config.toml
num_hidden_layers = 9
hidden_size = 256
n_experts = 32
experts_per_token = 2
d_expert = 80
d_shared_expert = 0
hidden_act = "swiglu"
moe_layers = [0, 1, 2, 3, 4, 5, 6, 7, 8]
router_score = "softmax"
normalize_top_k = true
routed_scale = 1.41
balance_loss = 0.00333
balance_bias = false
init_std_router = 0.0243
lr_router = 0.00042
vocab_size = 6054
norm = "rmsnorm"
norm_eps = 1e-06
tie_word_embeddings = false
optimizer = "adamw"
learning_rate = 0.00136
beta1 = 0.9
beta2 = 0.98
max_grad_norm = 0.5
batch_tokens = [32768, 65536, 131072, 262144]
max_seq_len = 512
train_tokens = 319300000
max_steps = 6731
dataset = "wikipedia_en"
Below are experts of layer 3 (counted from 0) of a mixture-of-experts language model. Rows are named router (the router's row for the expert), gate (a neuron's input weights, with its number), up (a neuron's input weights, with its number), down (a neuron's output weights, with its number) and show model dimensions 0-255. Each number is 128 + 32 x the weight over its row's rms, rounded and kept within 0 to 255.
After each expert's rows: a language model's description of what the expert responds to; "gets" lists some tokens that make up at least twice as much of what it gets as of all text. This comes from a sample of Wikipedia text that the model never trained on. Tokens count by the router's weight.

# expert 27
router [ 87 158 118 136  80 122 169 144  80 134  86  71 100 134  89 138 186 179 131 121 126 182 145 103 135 138 130 134 151 112 107 131  95 116 131 130 137  73 159 139 197 153 112 103 126  93 123  91 128  95 127  90 132 140 120 110  93 134 101 200 135  96 158  85  77 143 133  93 133 113 104 167 113 124 125  92 143 125 132 191 187 118 113  97 108 133 125  94 118 178 116 174 124 103 152 176 118 153 115 142 145 145 131  75  52  91 103  61  79  92 139 132  38  98 121  96 131 161 164 194 107  87  67  87 153 109 149 142 124 114 131 112 154 138  47 218  98 155 150 130 115 105 161 107 128 116 175 105 130 166 125 185 124 105 110 155 109 152 174 146 132 170  65 108 135 126 106 118 135 129  90 114  98 152 115 194 158 181  82 147 166 149 183 136  90 107 110 148 136 132 161 130 190 124 123 137 129  90 127 150 129  93 162 170 140 142 155 108 126 112  85 148 168 126 133 123 173 177 100 135 120 159 113 159 159 107 184 106 178  93  53 111 166 204 110 108 163 121 168 126 202 129  88  54 111 105 108 171 125 135 164 148 151  76 147 117]
gate1 [126 149  69 132  99 130 135 100  95 137 106 139 129 120 163 109 182 175 124 121 147  96 121  74 137 169 152 190 186 158 100 176 118 101 127 176 143 134 159 183 136 184 137 178 111 126 131 165 119 128 170 171  71 150 161 156 127 127 157 145 173  73 103 118  98 192 182 112 138 173 131 134 107  67 144 142 127 127 133 104 140 175 144 166 193  89 194 104 101 101 113 186  76 147 133 140 113 122 108  97 151  97 114 167 147 151 129 119 169 193  88 131 138 119 145  88 112 100 189 121 131 137  99 186 120 211 185 129 106 109 175  72  99 138 129 133 130 175  78  56 132 159  70 101 180 145 119 130 108  86 107 127 166 150 172 107 120 149 132 128 157 120 127 155 183 106 143 143 203 148 161 128 181 146 153 153  96 125 126 118 123 155 135 126 132 118 114 155  75 186 140 174 166 134 106 128 101 111 135 132 110  86 103 110  95 130 153  94 123 121  96 125 130 124  91  92 120  90 137 129  68 182 214 169  85 118 144 179 145 104  89 171 114 141 180 135 168 109 153 176 142 149  64 149  54 146  89 115 105 161 113 109 133 133 142 181]
up1 [165  78 111 142 144  84  66 182 123 126 124 142  66  82 140 148 118 119  87 102 143 104 115 151  76  91 150 171 137  81 122 155 170 103 147 135  51 119 134 133  70 139 175 164 104 133 126 119 115 140 111 104 115  90 189 131 135 167  76 184 127 114 158 132 136 117 137  85 133 156 128 130 173  80 128 128 117 144 178 166 111 160  83 100 133 126 133 139 179 161 173 129 124 156 103  93 171 114 174 109 167 209 112 138 179 172 106 151 141 154  52 113 136 144 125  82 120 167 128 102  95 169 138  70 136 124 117 135  89 139 203 116 163 130 166 138 154 156 138 126  55 149 136 118 127 158 122 156 164 151 126 138 166 148 136 144 112 104 123  99 138  78 149 181 199 146 112 130 132 194  97 168 156 120  96 101 170 158 131 112 181 145 152 191 120 109 141 101 197 201 127 132 178  76  87 121 122 113 116  79 167 100 155 111 167 184 104 130 109 188 127 132  84 152  92  79 109 125 161 120  67 144 101 123  75 137 156 108  90 153 143  76 159 116 137 161 160 110 127  94 152  96  48 190  93 103 111 104 160 158 176 109 131 123 142 121]
down1 [108  54  96 113  99 124 136 140 111 147  95 166  92 142 102  97  85  92 128 100 170 179 162 116 155  96 123 155 178 189 182 152 143  84 146 105 160 164  82 116 145  99 107  81 149 140 161  90  94  98 115 142  97 131 147 140 109 108 171 155 139 105 155 170  87 109 189 190 152  80 144 109 108 111 118 120 170 130  55 134 125 152 114  78  99 143  85 175 132 114 150  99 146  79 107 138  75 179 100 108  95 144 120  98 115 127  55 138 130 113 116 138 103 164 106 133  63 139 139 171 121 167 165 126 166 142 128 111 130 117 112 130 172  99 107 226 117  77 152 186 121  91 123 108 185 106 125  92 143 114 159 111  89 157 131 135 116 108 131 155 113 125 120 103 113  93 148 137 121  97 143 110 153 145 132 118 126  86 107 125 126  67 152 113 120 126 216 115  70 124 120 127 105  72 161  67 112 117 109 122 177 134 200 186 100 109 138 126 181  94 191 137 135 140 121 145 100 130 101  16 117 105  51  78 142 188  96 125 106 124  84 153 135 106 159 143 149 155 151 123 108 107 135 128  86 144 164 158 173 175  75  90 143 113  87  80]
Single capital letters inside abbreviations and acronyms (MLS, LSK, M.A.F.I., A&R), plus country names like US, UK, Germany.
gets: "S", "C", "N", "D", "A", "E"

# expert 20
router [175 148  60 128 179 174  79 155 133  80 156  57 134 109 118 100 143 101 165 118 115 134 141 128 124 147  83 101  95 100 156 166 176 187 103 152 141 106 125 134  66 133 169 108 136  73 135  50 185 114 136 122 113  97 137 109 196 131 134 131 164 110  97 127 110 156 162 166 176 142 135  97 135 118 142  86 172  73 129 100 103 138 102 134 166 109  89 109 180  83 157 171  92  79 101 189  85  76 120 125 127 100  94 132 114 182 153 110 114 118 138 112 120  83 108 165 108  74 172 178  87 147 201 117 200 143 138 112  65 140 136 123 148  97  88 111 122  84 133 148  85 136 127 115 141  70 118 127 110 107 156  86  91 177 118 123 102  81 112 144  84 144 102 196 121 119 112  98 121 161 135 111  83 109 157 132 159  94 139 102 108 135 166 158 126 125 167 141 115 112 114  86 124 149 189 121 107  63 138 155 136 141 166 141 134  75 132 129  48 101  98 131 174  97 110 134 100 109  77 176 156 169 149 147 116 141 129 177 128 148 151 109 138 138 138 109 188 146 113 129 116 127 105 133 140  95 210 134 182 139 138 213  77 147  76 175]
gate0 [145 192 134 198 119  94 143  83 175 124 101  86 130  70 187  99 212 112 111 159 136 130 171 165 129 150 148 190 174 104 173 129 154 143 138  95 119 127 130 120 114 159 140 174 104 132 118 109 124 194 132 114 110 126 148  96  95 179 174  95 156  99  65 129 136  90 113 110 122  86 109  67 128  92 133 161 138 111 116 129  96 128 134 172 137 101 127  92  77 126  95 158 183 143 143 160  74  83  77  93  66 159 134 122 120 127 116 129  94  99 113 130 178 138 124  95 100 166  88 206  54 176 183 130 156 164 168 136 110 149 166 128 146 101 157 150 147 134  92 132 142 149 121  72 110 132  83 126 152 202 170  60 166 124 134 102 132 134 148  99 113 110 101  73  72 123 150 153  75 139 110 102 192  97 152 133  86 111 170 107 109 119 131  80  74 122 119 116 102  94 154 125 138 124 139 107 183 106 134  72 116 129 105 104 123  66 115 117  89 156 129 138 104 114 129 114 151 209 115 118  85 114 113  63 133 150 151 132 116 148 178 159 175 100 100 122 209  85 148 180 115 148 139 125 164 132 105 163 178 135 172 102  90 131 123  94]
up0 [125 141 112  76  95 121 109 128 109 126 141  87 125  75 149 164 160  77 149 115 169 147 124 127 114 147 168 169 115 151 123  72 173  97 107  89 148 112 133  70 111 146 170 129 133  82 118 110 103 137 164  75  16  90 162 129 144 132  85 106 130 140 134  93 137  64 135 151 107 144 156 121 150 167 147 109 140  93 151 133 125 136 150 167 117 191 144 143 135 137 120 169 144 100 144 150 166 108 134  73  99 148 125 138 145 126 136 116  84 101 206 102 111 107 158 142 129 153 180 151  88 105 176  78 140 158 163 103 156  90 187 171 151  81 109 167 140 179 127 112 128 110 131  94 143 102  58  94 110 112 132  82 139 162 123 134 116  85  80 132  97 105 152 130 121 111 103 140 123  64 136  76 123  59 165 136 149 120 148 159 116 158  95 149  75  84 108 118 189 145 163  67 122  96 164  45  94 116 102 128 180  95 109 123 104 123 106  99 101 131 177 153 113 140  92 134 192 169 179 145 115 120 135  73 161  75 164 138  67 169 108 111 137 152 123 110 196  62 108 104 107 154 129 115 116  78 142 164 162  48  95 104  73 114 186 116]
down0 [104 160 104 116 142  77 116 143 110 109 115 151  88  88 172 112 130  87 118 153 145 106  98 131 131 176 140 156 105 111 155 121 105 102 170 141 161 120 104 186 134 139 103  70 187 118 148 173 138 150  99 127 104 148  57 168 183 132 125 105 140 110 171 170 144  97 119 134 129  77  85 101 126 105 134  66 111  93  91 128 120 169 147 164  84 149 117 146 156 105 128 107 152 121 138 114 116  94  85 159 119 172 122 128  94 130 140 125 131  89 186 167 138 150  95 158 149 142 100 124  96  95 143 143 163 131 162 171 143 109 155 152  91 118 168  57 144 161 174 158 151 105 144  80 126 139 146 132 204 174 100 134 100 112 190 103 170 104  82 178 150 148 133 129 118 128  79  97 134  84  96  59  79  97 139 129 131 131 164 126 129 119 112 100   0 124 129  56  74  97 147 104 125  93 141 119 163 157 195 136  44  75 139 146 135 128 138 156  92 109 140 123 172  67 167 144 113 136  94 141 102 145  73 140 101 167 135 171 133 154 139 138 215 168 143 131 160 113  95 110 164 169 139 122 106  99 104 145 180  92 119  96  65 105  98  46]
Subject pronouns he, she, it, they, table pipes and hyphens at line starts, and prefix pieces after un-, dis-.
gets: "|", "-", " he", " He", "C", " It"

# expert 19
router [197  87 160 124  57 110 131 147 152 179 119 180 112  85 143 102 155 108 150 148 117 128 136  91 176 129  95 107  85 115 128 162  87  77 159 162 185 113 150 120  82 121  89  80 136 171 129 188 142 100 107 127  84 164  76 203 178 111  89 191 135 100 205 174 113 139 173 141 133 128 131 137 118 131 140 185 128 161  97 124 146  84 175 145 202 129 165 106  78 131 124 142  93 151 150 164 121 131 137 162 115  73  81 141 151 117 118 125 108 181 101 175 116 161 130 175 123 118 135 110 109 158 116 113 202 163 146 126  77  94 199  87 136 168 103 163 110 154  84 142 109  76 156 132 141 147 158 147 152 144 142 146 113 158 123 170  99 165  96  96  88  55 131 119 125 141 147  69 104 103 110 152 109 122 131 128 151 139  86 100 130 118 145 127  92 146 127 150 126 115  46  85 164 113 134 114 106 129 118 149  93 181  52 128  71 122 105 129 144 154 128 155 110  92 109 106  99 106 102 141 182 100 161 138 143 181 128 108 167 164 144 153 148 150  99  85  56 157 161  55 178 116 132  91 114 121 133 112 127  52 110 131 141  93 173 150]
gate0 [177  85 165 145 144 134 114 145  79 164 190 128  93 118 124 119 178 140 196 114 164  79 139 156 177  64  98  93 107 162 197  55 121  72 161 160 154 122 124 104 143 148 133 132 132 102  85 122  92 139 126  81 119 136 111  97 126  97  91 100 116 103 123 144 130 139 140 155  79 149 121 120 137 130 108 192 206 147 115  87 165 129 130 137 160  99 162 164 111  77 126 145 148 124 138 114  84 109 105 136 134 115 141 114 140 106 100 152 136 139 179 127 175 154 109 106 101  73 118 107  86  69 191 127 151 108 118 113  95  45 137 107 144 108 127 161  74 149 108 178 157  97 134 116 174 156 101 158 138 149 107  90 138 163 133  47 177 134 164  66 144 172 157 101  99  80 139 134 160  92 161 102  94  95 212 174 115 159 131 173 109 146 152  98 168 151 152 168 169 157 146 103 106 144 166 119 135 154 119 152 109  74 171 130 104 104 142 153 100 153 160 110  90 200 126  78 165  73  88 158  66 133  99 155 133  92 157 185 142 144 166 127 131 195  95 152 164 163 162 117 162 157 152 119 138 156 140 101 148  72 161 116  76 144 146 113]
up0 [102 144  97 135 140 150 120  95 157 132  96  91 191 104 120 165  81 159  64 151  93 204 153  52 142 138 114 125 120 110 105 144 158 158 113 112  92 186 110 134  46 186  88 162 137 115 115 143 159 147 105 186  99 119 162  99 162 127 156 156 120 149 115 112 106  93 114  92 107 117  97 161 126 141 107 115 105 113  98 184  93 165 130  86  92 111 119  97 111 143  85 101 137 108 122  84 147 175 156 106 107 137  54 143 154 121 135 136 106  94 155 121 128  90  99 144 170 200  63 167 151 131 130 185  96 111 143  79 164 172 101 111  82 153 115 141 108 116 195 114 104 151 122 108  99 119 151 185  87 161 163 177 134 120 156 126 183  81 111 148 129  74 124 120 166 117 111 130  82 131  40  99 108 144  84 105 115 199 117  98 128  49 119 169  84 111 157  96 163  81 149 105 170 139 112 108 136 130 131 112 157 212 119 143 157 135 105 102 117 124 106 150 154  63 133 107 121 143 153  77 176  65 137 131 117  79  73  84 113 108  82 156  91  86 157 122 108 106 139 137 120 187  74 152 126 124 101 146 107 137 135  88  80  89 136 143]
down0 [177  88 114  67 126  46 114  96 134  55 160 122  98  86 255 151 136 110 151  89 150 156  94 104  63 103 139 104 107  61  96 132  96 138 124  65  80 131 149 169 140  97  96 136 128 165 126  74 199 106 154  79 176 123 160  97 132 137 150 111 143 174  79  87  86 144 132  69 150 125 127 123 135 105 176 121 125  94 137 146 124 105 107 159 157 155 169 178 111  80 128 102 116 161 136 147  95 119 152 124 179 154 154 159 124 123  94  98 118  95 124 188 127 130 134 168 112  98 158 159 159 115 149 152 112 121 144 106 148  97  90 207 157 124 135 102 116 187 142 149 159 123 158 144  91 106 122 121 120 169 109 141 129  75 122  68 102 140 154  90 145  85  97 198  83 104 136 163 170 109 189 145 204 125 136 104 141 150 177  48 150 161 138 122 143 137  88 102 163 149  92  97 125 166 168 107 165  93 161 126 133  91 154  85 135 116 154 120 101 179 121 126 137 125 100  97 114 146 156 178  77 139 112 141 144 113  76  94 125 140 130 132 102 135 113  78 158 117 150 169 125 127 119 112 156 151 140 159 139 130 179 104 169  93 117 112]
Day numbers and years after month names, month names themselves, and score dashes in results tables, like August 17, 2–0.
gets: "–", " 1", " 2", " W", " 18", " 6"

# expert 11
router [ 73 162 106  93 130 170  49 145  82 129  47 119 160 107 121 230 108  90 137 128 148 109 147  77 152  54 156  73 100 159 110 118 158 108 135 165 144 152 133  86 153 161  81 136 107 103 149 111 162 148 159 117 189  82  83 159  44 148 116 157 127 156 113 159 168 203 118  68 183 181 160  91 166 177 126 130 120 105 151 165 128 162 136 186  76 100 131  77 117 127 108 125 169  99 110 100 154  88 145 143 115 120 138 167 110 143 194 111 133 108 187 174 109 142 134 144 130 152 140 143  93 151 120 189  65 116  93 103  86  80 123 135 114 135 155 109 102 137 131 142 141 124 100 115 131 187 119 113 123 121 121 102  82 126 102 131 165 127 124 172  59 103  88 144 104 131 161 119 141 162 116 110 151 137 142 102 160 183 168  87 110 200 147  98 132 113 132  84 113  81 141 162 104 157 121  98 182 123 100 185 148 123 123 108 124 106 103  92 143 148 153 140 123 184 122 130 173 135 154 195 167  77 176  96  80 150 166 147  98 172 119 124  90 111 126 121 160 136 104  94 121 185 134 147 128 165 144  83  95 139 113  94 140 153 112  86]
gate1 [128 173 131 162 135 119 102 124 149 128 101 104 157 151 140 171 131  91 121 193 139 130  91 112 143 122 174  91 139  73 172 183 176 109 106 110 114 122 162 138 122 131 118 107 111  95 179 122 149 107 127 152 149 139 113 137 143 110 147 185  95 110 184 161  77 150 148  84 108 123 217 116 140 135 203 101 208 156 114 146  89 113 186 151  86 131 148   7 130  83  88 161 127 145  26  86 138 159 163 136 114  90 157 150 120 128 166 132 113 113 101 120  56 123 143 142 127 116  48 122 137  93 110 169  83 113  94  97 136 136 100 115 109 142 165 139 128 157  91 155 178 158 176 102 174 195 159 135 120 168 186 153 107 119  97 119 163 174  99 143 121 108 106 100 125 121  67 140 114 157 114  93 121 178  83  79  97 153  94 103 122  92 119 106 105 224 122  98 175 119 142 113 175 158 131 118 126  87 139 108 127  93 124 105 121 136  98 129 106 100 140 168 142 148  82 105 123  94  99 125 108 105 134 142 114 161 200 138 133  99 155 120  87 129 114 167 128 104  73 124  99  78 142 165 174 155 128 109 138 162 132 166 102 203 141 105]
up1 [ 94 121 169 144 169 116  79 106 104  84 117 106 136 139 139  94 149 168 142 155 125 116 200 131 175 110 128 139  97 187 138  94 108 157 142 156 102 124 139  91 120 105 107  50  99  95 110 113 150 122 122 145 127 114 132  99 111 184 146  98  95 175 174 130 110 139 100  90 133 129 132 145  94 153 182  87 172  97 148 125 157 140 176 123  68 133 145  56 130 126  82 217 117 135 127 110 188 137 127 162 183 170 116 156 165  89 154 123  78 129 148 124  86 130 112 156  80 174 129 117 152 134 104 114  84 103 152 114 166 163 145 101 132  58 158  81 146  95 140  79 145 103 128 136 112 148 150  97  37 135 116 177  92  93 104  69 181 119 136 136  71 139 167 141 123  41 129 149 141 135 136 157 142 185 147 126 120 101 104  77 150 127 189 137 126 172 133 115 126  69 115  90  74 140 119 133 101 180  83 111 112 101 189 161 151 134  99  48 107  82  69 153 113 110 129 159 145 141 122 186 134  96 199  98  68 133 174 151  84 153 154 129 115 132  85 127 114 118 121 154 160  88 116 154 169 120  64 112 158 126  95 162  94 124  87 119]
down1 [ 87 123  95  96  85 124  97 120 136 116 111  17  58 178 161 123 173 165 150 104 173 136 150  90 121 110  73 118 113 107 122 116 121 138 138 180 152 145 164 120 134 158 146 178 117 135 136 126  97  95 181 158 137 178 141 112 149 141  71 104 103 125 119 144 127 207  84  92 107 122 157 112 168 112 123 125 161 164 181 136  76 132 131 183 130  93 104  89 149 124  86 104 105 199 106  85 190 110 149  95 138 117  96 109 207 150 152 123  90 165 124 134 128 163 148 168  52 124 152 179 140 146 119  88 104 166 145 144 101 192 105 140 127 189 108 199 159 142  45 116 156 125 129 156 159 105 135 102  91 127 126 109 138 175 161 150  90  78 140  93 119 187 130  71 140 128 152  82 129  80 184 142 143 101 109 158 125 105 128 135 174 131 182 155 120 149 112  73 122 109 132  96  95 133  75 197 122 157 122 150 175 122 139 109 173 173 128 113 122  74 142 119  83 100 144 109 167 104  90 170 135 114 155 124 107 181 166 140  70 127 111 116 171 107 142 120 147  95 168 125 148 120 135 123 183 123 173 117 144 116 166 166 145  55 129 120]
Middle syllables of words, before their endings, such as conc-er-ts, ancest-or, -ific, -etic, -ility.
gets: "ic", "er", "or", "al", "ent", "ant"

# expert 28
router [128  38 131  89 134 170 114 209 119 111 166 120 126 149  70 146 146 179 185 130 135 184 154 147 118 134 156 124 103 116 135 167  96  95 101 121 124 101 101 126 173 112 159 188 118 114 153 146 136  69  52 117 143 179 151  91  91 140 108 143 104 162 136 121 135 115 132 129  54 152 144 136  88 125 178 180 118 126 142 162  83  74 136  88 111 163 203 161  77 141 122 168 150 158  91 103 122 130  91 125  95 165 117 164 115  56 157  83 119 120  67 104 102 136 128  93 144 155 116 137 108 110  83  95  88 244 126 117 102 153 111  71 122 134 151 101 144  97 167 137 126 107  75 110 103 169 170 127 146 212 142 187 168 105 132 101  73 124 164 146 180 116 121 110 151 107 162 108 138 134 124 107  99 147  86 117  83 123  65 165 126 157 117 148 155 121 117 153 166 190 108 139 125 115 120  86 128  96 130  77 156 155 124  97 148 106 133 134 145 152  97 140  78 132 147  90 147 103  77 182 143 182 144 129  70 153 136 159  82 167 106 136 154 191 110 144 142 112 166 132 142 102 109 145 104 160 100 144 115  93 154 132 129 202 166 110]
gate0 [142 185 129  65  81  55 112 146 199 108 137 148 109 189 120 132 128  96 114 111 101 186 135 149 101 184 140 155 140  47 127 158 124 144 102 183 116 173 153 116 142 134 101  77 126 132 212  98  85 149 186 142 143 110 150 131 119 161 157 124 129 127 117 164 110 111 159 171 144 154 121 163 183  85 105 105 107  98 149 136  96 149 179 200 180 128  71  73 117 139 146 136 136 109 166 211 107 128 101 135  67 134 159 117 131 164 170 143 118 193 104 149 121 155 170  78 140 119 141 112 199 108 119 124  97 167 129  94 160  93 158 141 124 161 134 106  66 106 119 156 123 112 127  81 174 114 111 102 139 137 106 141 147  72 137 104 119 141 108  94 117 122 124 111 150 111 125 136 132 151 132 138  64 159 118  96 168 141  90 137 135 145  89 109 202 183 135 160 210 137 140 116  96 160 162 130 108  88 199  74 135 168 154 149 163 122 104 161 106  98 156 174 195 152 176  97 124 117 173 125 132  79 108 134 142 159 122 136 145  84 110 181 140  90  99 148 139 150 120 185 117  92 161 166 168 132 143 119 143 167 197 115  77 109 139 146]
up0 [146  95 107 123 136 149 133 131 111 139 151  81 135  58 112 130 128 150 102 148 193 116 132 163 150 152 134 122 139 138 133  69 162  92  79  75 101  82 114 162 109 172 122  86 142 144 130 178 173  56 118 102 151 170 136 157 158 125  78 164 121  98 196 138 127 133 119  85 109  88 156 129 107 158 111 131 131 160 110 147 129 130 147 144  75 123 168 147 147  95 123 105  79 149  93  27 118 121 123  85 199 156 124 142  80 128 185 160 225  92 149 113 146 110 145 119 124 129 116 122 100 102  35 116 131 147 154 149 122 161 126 120 155 134  89  57 118 149 156 118 156 154  92 189  74 102 146 109 142 112 132 148  77 135  70 204 111  81 171 106 157 151 141 138 174 161 134 141 143 146 105 148 137 103  99 165 123 101 129 118 160 146 115 134  64 129  97  95 127 118 150 199 154 117  81 158 126 107 142 124 122 183 146 139 121 148 186 119 193 101 105 141  50 146  72 137 122 136 164 118 150 177 131 169 183 127 124 121  93 124  75  96 205 133 110  74 122 151  92 104 123 103 142 111  73 146 122 117 123 135 106 112 170 175  97  58]
down0 [155 152 116 162 116 124 186  96 117 108 124 143 187 163 255 149 141 140 107 146 108 105 105 118 195 106 125 137 223 145 131  72 176 120 128 122 115 133 169 183  74  95 125 126 120 150 111 163 118 122 116 175  64  91 163 156 154 141 173 141 121 117  87 154  92 193 132 169 168 186 127 151 107 168 141 105 149 109 180  83  96 175 153 154 116  98  58  89 162  68 111  95 118 111 151 189  99 154  92 122  62 173 163 158 163 110 167 179 145 166 132 130  94 174 132 119  96  69 128 117 123 119 166 174 146 127  90 143 139 157 112 141 110 115 100  86 133 166 116 165 156 166 162 128 159 115  81 152 108 109  95 126 145 179 120  98  98 131 137 148 143 110 178 119 146 113 128 145 109 118 143 120 114 170  98 121 121 126 143 130  98 125 134 118 135 161 119 105  78 133  96 127 100 139  68 170 112 126 163 143  97 156  83  38 130 146 135 195 109 131 178 112 118 128 120  94 102 132 142 100 109 102 157 136 175 145 159 149 142 145 133  93  73  91 105  89  64  78 152 156 107 127 129 157 133 192  82 153 156 152 146  95  75 132  99  79]
Sentence-final periods, closing parentheses and digit groups after decimal points or commas, like 109.75, 61,000, U.S.
gets: ".", ")", "\"", "1", "0", "3"

# expert 30
router [112 113  72 108 102  81 166 108  90 157 130  75 120 107 177 102 148 112 123 136  77  94 145 144 119 173 102  96 103  58  75 105  90 150 105 121 137 164 190 108 125 146 133 154 202 137  96  59 146 112 101 123 135 147 122 150 140  77 128 162  94  92  52 142 124  87  84 109 181 133 131 127 181 122 112 117 129  96 139 140 109  96 145 171 117 124  96 107  95 125 117 121  86 126 147  97 135  88 158 159 127 122 230 135 171 123 133 189  70 145 115  97 161 124 149 124 110 157  69 138 143 162 181 130 119 138 141 150 121 180 119 152 144 151  75 179 248  97 121  78 137 102 121 138 139  96 136 107 111 144 106 136 139 118  91 122 119  79 173  94 196 143 178 124 148 134 131 190  84 129 169 207 154 165 126 129 107 149 100 156 162 159  90 119 130 104 124 127 107 130 138  77  85 175 130 105 147  84 121 123 108 160  78 122 178 172 177 182 142 157 108 151 137  99  84  94 139 145 131 117 131  67 145 107 187 119 112 102 125 124  84  84 173 129 127 103 177 173 143  96  89 146 122 133 114  76 129 123 104 117 136 119 212 174 130 110]
gate1 [150 137 169 196 135 155 125 155 152 120 179 143 117 124 112 103 140 149 231 181  57 100 176  94 121 167 136 101 103 176 122  89 124 154  58 153 125 129  58 173 106 112 145 177 152 107 157 138  82 164  79  62  97 154 116  66 158 113  99  91  80 145 120  95 157 105 135  80 101 148 104 122 156 134 163  87 141 101 126 175 135  82 128 113  68 144 117  85 121 136 130 134 161 146 118  97 147 147 157 188 130 106  83 134 109  96 154 117 158 142 134 101 127 138 156  70 201 165 148 164 128 112 196 149 112 106  68 126 116  78  98 156 119 123  84 103 138 116  87  51 140 166 166 125 142 127 120  95 132  95 161 104 140 161 101  37 136  82 106 157 166 106 164  96 132 158 116 142 116 131 104 120 137 139 109  96  89 122 112 150 169 100  86 128 175 103  81 101 151 116 177 205  87  95 125 109 149 200 117 128 147 139 132 130 116 143 108 109 102 123 125  62  81 182 133 163  97 145  96 153 165 184 166 155 127 108  82  89 142  92 132  94  85 118 119 134 122  82  80 108  86 123 140 158 154  84 110 107 111 155 124 126 136 122 176  99]
up1 [133 139 108 156 162 150 136 149 144  71 166 103 107 129  69 137 164 196 150 119  95 109 161 101 139 113 117 175 151 106 118 134 110 134 116 171 129  41 187 158  94 133 124  93 165 112 174 113 120 140 132 108 105 164 140  83 126 138 120 114 117 132 112 131 121 131 148  90 139 101 106 105  94  70 157 100  83  89 146 107 148 150 101 152 123 170 139  81 145  75 186 176 108 119 161 129 119  81 168 170 141  85  62 134 131  72 145 111  95 143  64 154 134 130 123  49 117 125 128 110 157 125 104 197 135 110 103  93 151 129 134 113  69 108  91 131 128 157  94 100 122 144 149 174 146  93  96 164 169 158 153 127 119  81  68 162 164 161 122 122 152 135 156 146 124 138 129 164 113  96  81 117 129 170 130 137  92 104  98  99 117  89 151 108 111 131 148 156 135 110 174 118 200 146 107 124 100 197 171 152 148  75 139 147  70 182 101  81 126 137  67 170 131 122  85 130 103 131  92  89 143 150 165 131 101 111 113 160  60 135  97 195 115 102 179 173 172  82 156 135 175 123 106 194  73  61 130 139 152 115  78 180  25 131 122 135]
down1 [160 130 189 152 149  80  69 107 115 136 117 159 133 208  96 165 116 155 156  99 123 170 134  88 106 162 146  88  94 157  68 104 103 100 151 129 157 119 198 121  82 125 150 157 126 128 131  94  68 137 139  55 110 126 168  85  91 151 113 167 155 149 159 181  75 128 127 111 108 106 138 145  66 101  60  92 157 137 145  88 114  78  75 126 132  65 124 152 126 129 108  79 155 151 113 100 121 102 143 157 135 130  62  98 165 175  89 122 187 117 131 198 153 100 128  92 100 102  97 125 120  89 121 170 121 162  58 111 104 127 157 127 111 119 116  94 115 102 121 149 125 161 102  32  76 139  98 162 114 172 132 148 119 134  84 118 156 162 134 117 119 120 126 154 115 140 156  86 134 123  90 185  77  63 162 130  98 145 163 115 126 160 166 151 150 178  58  85 154 114 130  89  93 109 122 187 176 186 146  94  96 102  96 136 137 138 209 130 123 125 118 134 147 173 196 132  87 153 159  94 132  97 167  75 156  93 156  89 112 168 146 210  87 163 103 133 121 133 167 149 126 135 138 101 132 140 112 135 156 130 132 134 152 132 122 108]
Short pieces like up, op, ub, ib, art inside surnames and rare words (Kupšas, Kopka, Puppets), plus opening parentheses before dates.
gets: " ", " (", "p", "b", "/", "op"